Experts of a small language model: a sigmoid router, 5654 steps.
Below are experts of layer 5 (counted from 0) of a mixture-of-experts language model. Rows are named router (the router's row for the expert), gate (a neuron's input weights, with its number), up (a neuron's input weights, with its number) and show model dimensions 64-127. Each number is 128 + 24 x the weight over its row's rms, rounded and kept within 0 to 255. Numbers have three digits each.
After each expert's rows: a language model's description of what the expert responds to. This comes from a sample of Wikipedia text that the model never trained on.

# expert 43
router:129114173155111129150145123123150121147087102183146157076133135111158126117144108088160156145142153083106140160162101130148102133139106121137154159111100155096097116100118108102086096131136137
gate0:151166142187163115159103104191108094116120136130150120111124151146152125118102129146153116111137134121122140173120155157125128138154118131086074136105105092117092148102101173183114145138114149
up0:149142118129134125116139141099081102094142112135123102115115177129125117102183118132124096127133150143148081112125147144118151149122100086127165148130090145067153124110105115145112150118155163
It responds to: The preposition of after part, one, member or end, plus similar relational words among, throughout and surrounding.

# expert 12
router:162098158187122138115133161148129056173130132121150160122152126130154127110167117126107141131109112131102176111170094101145164132097135137123136102108108167103091091101112103149146119150141087
gate0:145131112100148120113089149126166170111078124096116158138134110133108101160151144142155125131148159144088139079107137109144142087107158177108139158120141155083109155138102109135129121125142147
up0:115116176173124146156130153109164121086172074170114075148144115079119152137145134118117142102121115076157114198136101122101150135139071150071118106110141129119083080133157148095068133140157116
It responds to: Prepositions and forms of be that follow a verb or noun phrase mid-sentence, especially by, for, with, from, is, were.

# expert 8
router:160108146142101120130124138133152103169082132124137155132145132120120115119138127100144155144107158113101157134173119119124103100137149154121151115104089114118121100107194123161129122147110110
gate0:110142116129135143123169125163145133115132110137128161171106100144100096155132149124120126102152111095102106122142118106112126146105141165121129184156150129139108119141148136152138132150139126
up0:154119107160111160142127094152154108119156113126122145126116133093110097088145145164114150102101100135130132115090116133089080093154144147150096130094122140166123117114132124107138139132149157
It responds to: Country names, nationality adjectives and government words, such as States after United, American, British, .S in U.S., Japan, France, Government.

# expert 27
router:162109157129106117120126139136197130152104137173149165108123097112131143124128112137134141113112158116095172159142076106101139106122137122130161106144118134112122136102167118158131099121137087
gate0:126125154123116115128123146159128131171164121149125105145122137092092110129145125123153135135139113118131133162150136149143144133159165107084154114131131142148107148168159143106116116100091132
up0:140148121126058120104132121098100136103114124149106154098150117115163081111133092093115136105162117148141154146128145144130087140132122111113128126142119134146140117133117096107154154071151135
It responds to: Words opening a clause, such as that, which, where, because, when, However and opening quotes, often after a comma or period.

# expert 4
router:173099137143090081126119153143120127134097109138153175100159125125127143100128122113116138163091133087095139117163134094133126096118150119128152132103122134122109130121145107143136101150149114
gate0:142110101126096103139143102140094111108098136151106175079139107085084153086150147126155135153136126124097131137157098139124107124159146120133119152166142133128136116132157157098172068107143151
up0:124153112134104130130129146102118159114130107069118147149149133148151130129091146100133108101148105109121143137133173124095107107159142131136151136128094080138116163114139149178066161147122189
It responds to: Pieces of personal surnames and given names, mostly English, Scottish or German, such as Mc, McC, Stein-b-eck, Kirk-land, Hart, Clark, Elliott.

# expert 16
router:161097168124132138119149131136150127140102113153152151118108154134107090100131133105113135138109160117107156109150094082099123116104127126096158087113091124146132124119138108156137124154136132
gate0:082122128124122119115156134093089081113111109088114104131158082123130124086173092148089116149153146133137149098098148134125105153113095155137122146145104117085089121146087142079154097147151124
up0:124083134156140118156112128137110111166138123129092154168096167136131089132158162143106114098073118135149122111118121086137171145113124078136134112176148165159167171120154078113153111116126140
It responds to: Common nouns right after the, a or his and often before of, such as idea, example, role, father, area, building.

# expert 34
router:116113162126064126095167128120140093157098114156155172140141102062140097112134121082104145143106151111151148110144094068081135141121139133168158122120061151092117091082134097141115087140124134
gate0:130099105143178121176120175154077103119108189126101116080150160172139135114113118104126100129158125145105155125157149126129100134141090143118108100100148115109134071131094115125125141126135131
up0:113120114100137100157087156115146146149137108148117154132103159139128151162145090080117121126140128097081089119124156129114168127157141115116111130127121067126085078145106152136140110165120144
It responds to: Determiners and possessives before a noun, mainly the, The, his, its, their, and possessive 's, usually after a preposition.

# expert 26
router:137097153131115105139132137107162108115120140173161159134156137105127133062111114096098180130099172116085166105149102090125119131094120130084162100113097127123115134125173137143116131163132117
gate0:133135133132114149130060129143179094110105091129153155165116171135132115097156143113144127148141115129076134094116170125105082161151123102163163130134159145097121109119117126155131108149141153
up0:155109122113165118087127127130122115160130117144139156116151156109154119132137123119122166079149142090125148150131132107099116125148105189126103131084112143130146102106122139104122107125129132
It responds to: Space, dash, plus and minus tokens opening numeric table cells or list items, such as | 0.2, +45, or a standalone dash.

# expert 38
router:129102157174110132139131117110145096129087096130149155122119110091131103071122130099134148143131162095096169156139092086143147108111129117101188106133104160131107108086188139176133123163140128
gate0:140131119094126110157130184117119160089146152152146115100106130150136096087153121106108125153137178122112103109154108116084111105127105118157134121162133144104169129169136110131115092114123116
up0:140119121087139158158128155131101143147150166143128126145129149142090116088088103160168155121121130124173153105149120144159105138141135121130153091124122108157127167135135097122137155093125051
It responds to: Reporting verbs such as described, listed, showed, cited, plus table pipes, numbers and closing punctuation after figures or percentages.

# expert 33
router:121087147138101105101132136138182093140115124156158159107138126085091112137172119059102182150083122123071120132142074097123118079100139116128135075116094156099106124109121129158128127165134115
gate0:169094170120123093126149157166056130106090104078108148105144135142126122126110135210154139108153088120137128154146166136144132121130137125121149159097133111140124134158173166114107124085148170
up0:140161123135113098130149125092105136142134127094103153103158165177182152084093097162122133109147131107139135102129191126151129103126151112121109145147170102112185095132129127118138132133141139
It responds to: Syllable pieces of South Asian, Arabic, Japanese, Thai or Russian names, such as Singh, Khan, Muhammad, Yamamoto, Yevdokimov.

# expert 6
router:176101159150118141132139148109167087115114131131133144141128096078118093111118146106159125163111142075108150139129125107137099094117177151119185116086076134115119109105144137151138099167118120
gate0:131154165169115141121115124148132127116127151076143094136138155114126110142137109154170117105142140140089133120128149100138141155135119100065170117129125127081152143142113116129145114152105137
up0:132161115078130165111155171149065095115137157141085131162119121133152105081134166112131128104121138101106106140129154122107152083134080114130105109118124127158108093125148114132108108115111110
It responds to: Biographical verbs and nouns after a subject, mostly served, plus under, joined, appointed, succeeded, and infobox fields like Born, Coordinates.

# expert 22
router:142114131144099129137164136095151091132121122123177133142166114111099127125140146083127115112124117117088141140154127092095119129106119105115185105106084139124123141130153112169103116197091124
gate0:119154140164125094112109144086138147103128088147073106133187085169168138104120142149108134108137151113138151101134161117118133118128142113103140149109128122137162124146134143149106113113167166
up0:110128155121127111151121115183136173128131190119156113154131127116117126182174117128125126109158148115137157113182096131114146119147164130115140100090133128101132114112083103160119097122103093
It responds to: Short word pieces inside foreign or rare proper names after an initial letter, as in Y-id-u, Hî-r-jauca, J-a-ime.

# expert 23
router:160113134135113132160140137126137133150078106134181159080166108131104144115164123112113161136063162088082134146149115113110129092122134133106129113111072141105085090104133109170136082122112106
gate0:125112095129146099152139119149151124148131132144132143128041129124140141087146115173151088176145151142144153118142149148171109114144098161106090094134157150163142129125106157139126136109121143
up0:144133128084180124106132115121105122082137128110115113113082115109126120150167112112158152138124124102171162122179109126114124082166115158144082093141131129115133101107118121098133146130169137
It responds to: Single capital letters starting a word, abbreviation or quoted title, such as M in "Messiah", S in SUI, and W/D/L results.

# expert 37
router:128098173163141102113164168125148105159030097126151156105163133126120105113131130099112127145107128109062165115155082116131134141069125112086151102123108110104107095043137143141139131140150132
gate0:140150130101109165131100147130115081090117137155123133098129121143130118134109122132114105140153126108146087126165114092102135095117137125122149146093141126123126111076083104133127103155128115
up0:134122099087121141121122112139145128132095070113119150118124158152139180096114123142127152100135124136138126122103173085113111118099103167109104144110125139158148170097116104154158142152159157
It responds to: The " |" cell separator inside Wikipedia tables between data cells, in sports, election and asteroid listings.

# expert 17
router:186082165170128093135145145117148109154067135129145163101142118097132127116135126077127171151132154123089160112140105097143137102126153137119159068116102148125118107106127133165106135142142114
gate0:111150114126136135098155112112160141146144116126133106116126147129119155168103160161105158158108129063134149121123152136151134118105092089125132135138163157128122162147103143122122136126133122
up0:144114130085119111102094136101164141177095143121146088124139133135145088122116132128143154143117130153101144102190112166153101123128125117135130122106148171139118132139152139138103120100134132
It responds to: Sports words like won, team, League, Cup, season, round, Championship, in match reports and results tables.

# expert 20
router:154084156157102134097157143133179074132117139136128154132121117130118116055135156096094168138115122102114156129145051091140135102123160132113183101113108119125122124119142099156135104128112106
gate0:178108127098163088178149141135132125082137120151146148128183139131122116148155099163113111161096114135132138118082107155170155127128119160111101111089141106121116120135149156107160127120124149
up0:138143168124174126114064134172095114099139101172133115093107094137184133097143111164079173138132165118139145115140112126146120116173102149170110126128136141080123146128122089137115147119173109
It responds to: Final pieces of non-English surnames and names, such as -er, -berg, -ić, -ović, -ski, -sson, -ini, -illo.

# expert 39
router:164111117132102062154153119126156079113140119087166144101164119072097097081156143132103141197135141127110164140134088122137092105114096142123158125091108127109136097108147097158129084164118110
gate0:153141142121126136128117110155180136121131144101145098084128148085142130110149102145107144097075130090144115091114094133133147170123100106134158130145132101094133084157143127138159113154115095
up0:149138137124111175155142116102170190146122078118091115156152117125102116129099147130092106140133106161103148137112118108157128110108129150145098152130118141125134127126115182163121149134178128
It responds to: The conjunctions and, or, but and subject pronouns he, it, she, they opening a clause after a comma or period.

# expert 29
router:169095148160094133109173147098139102156127108140163164126148095084113122072139149128117163144089145113096152155164090092114106123108132104112171139109105138128113153096197118141089118178118132
gate0:205151121123103148104116120162154143149144135140143127148115140128112112110086127152100132080151109097135120095131094146140148119102135117147128126159144106134108115141142105107133137120123109
up0:118132105108138115125121153131110130155110151135146154135066127131135095101154119104134141112120128142122121147130122158099136132104156141152118077153154110163158102107163070135126102096133121
It responds to: Short letter fragments inside rare or technical words and names, like b, r, at, ounc in dishonest, quatrains, spermathecae.

# expert 35
router:151129166188093093140127139084143090142086096112156158093155106127120125113115107112118149123059137149112142119126098122116122115126122120122180070143107142117088119099113107168149123152127102
gate0:125144136141092135109107137117072100112140121086150135159157175098123174111089195099179123117164127185138151128135127150153135075112144120142111080180128104127106097150115128109116107140086112
up0:129133113106116122152085147119120092142105092117127062137162103111128140122131148089090156119137165100106148144117126159115126129086120144162148111154140136147134146153164141141128163158150102
It responds to: Ordinal suffixes and words (th, st, nd, first, second) in ranks, unit names and draft picks, plus role nouns like editor, producer, President.

# expert 5
router:151124136161109146117152169120140081169141129127161158099129112135121139110137127098097149150078108070107119107121112079108117114092169130102171089130061147128106116089156137119087099138134129
gate0:137156143131123138084160163143113114146125128126127138177120160132088153123111160144133117103092138123075127069142117142102156107151132140186172129150133139140124115129150128127130098105110109
up0:151137152116131108133096150122190108145110124147146099138206192105115109108143149088137123106127079142094085148131139110129157153120160097121107144146135142125120132072135140129123108092118135
It responds to: Commas ending a phrase before and, but or which, also ", )," and the verb was after he or it.

# expert 28
router:143124151145119136143153164127173091156103112137178171080116142154142125075145159116109136133136107068116152125176073095116092121123099124100161084107111152119147134079153132122153097154130097
gate0:130120188117141160123151120109131117081123096132099110099142157124100127158134114124069153171106086148085151133132143120119150112123121121141113101115139137139117136139089087149144101081173132
up0:128103198157167116111141142120157137149109116097113129123107126115136105145122139103135169098142109114122130123147147129121104177145168115104125134178121099140134167136142144120096123133118163
It responds to: Word-final suffix pieces, mainly plural -s, -es, -ers, -ors, -ions, ending nouns and names, such as successors, fathers, certificates.

# expert 45
router:147095166152075098083140135112166104116098095134147159138181124115103136121129113127118174135074153069067144099186113112134117082118164131121158106122110118124130106079148129150143115136130133
gate0:143109155135137124134156135145122159115113142104120130105123093132144121119125137137160162126140108155138122105146109160128095119145148148073106114147135157135123148174169113099138095132064159
up0:162154119144143135129152126087139096134078155171128102129132116135096142155105120068128163152146106109109120149110129146094147108139124168051102104053119116129123123158109161138156169157175122
It responds to: Second words of institution and place names like University, School, College, County, Street, and JPL in asteroid tables.

# expert 11
router:129122138147109121101144172128189109117128117143141155100135116105070140116142128115117137130106140123092142132160132099100156110101171096111163107129087170121096097122143159152096090173133131
gate0:134142100158190153161164149162142131118106101110103120147103125106118126140126135108106119127151106154109101090128122169088092139148106159156110135137099123142171151146180133113105149115132096
up0:161145085137105130094135145148118118126104152113160100131089162132148150132157145114152098092112104132154112178131104110128169135129131179143103108111147131118143136105158134078132104154144144
It responds to: The preposition in after verbs like met, located or born, plus place-name starters New, North, South, West, East.

# expert 31
router:187092155148109139100156152117160103161122116146158145104180087085130132087139098121127164144103137105086147135148106100132122090100093123109152078110101146114102119115146115163119092157133132
gate0:077148165116139124148125150183071137127114115156127102120129146143131164109111117127117129143079131145136153088148146115172163083068130125156135127163145147119093142117123166087138107103129186
up0:118168134111104148145123110151131121105122150127128142126179099116112146146129155104122165125179120108188140101155122111105125146130140147137122135121111178098118109107076129162150146110106129
It responds to: Opening consonant pieces of split words, such as sp, fl, bl, br, as in insp-irations, b-lew, encl-osure.

# expert 30
router:146102133147103102107144159107133108138113140146157155121110122097103114081185152107113176177099151133110152096178085121131119090120167130099172110094101143092124103104143104131120128130131131
gate0:114105106102109103148090126120110108119134136143097139142136139118134105095114120132114146131124136065094166153091106070116169144081111172114157105130144121109124127182149154075103102097138156
up0:129110122103129106134150160112173107124113082090134145175069192148133182152150139138128148144119121159136136154134141098138136114115155134135153155148108113100112087092140112135125160112140154
It responds to: Auxiliary and common verbs like has, had, been, be, were, made, plus the -ly suffix of adverbs, e.g. obviously, viciously.

# expert 24
router:156109179136084135094109143143129120145092127126147147083123131130114144111134130088121138168142108119120141105154133109108099131123171111108148084138114114110091105077139136183110065162128140
gate0:158166146116175137134137092107095107137137147112079145105098110138102104148076126130114167161097111127146083143129127171115124078143094146132067138133134137100118102151170115133138127067097071
up0:110164158119109170085140120144123145134123112144164126163125134109163126148098134128089147096125130131098104122076128109108112144154127102142121112122112085131158149107118126113132179153114132
It responds to: Bare space tokens standing just before a number, in running text and tables, such as recorded 114, From 2005, September 2005.

# expert 10
router:127140119144113103126137153104150049148116114138125175082142100094124105109134142101099151136083155132089154109143099086132145118132131108094146117141115129111105110110154136182133134129085140
gate0:099117144142126112129101127156153146130124181089111158095101202142158133119125083128151100131122116078159129171152180143159123129108128124145089165135111101137108132127088142116156175175109144
up0:101134181143154111112123118185127117096130111119135112110131116122105136168094131121086147135102129098115145132138135145116135151160137147115091110106164155106121140117087148169135133126096127
It responds to: Semicolons, commas and table pipes that end an item in lists and tables, e.g. kidney tubule; or Podro, or Play; Won.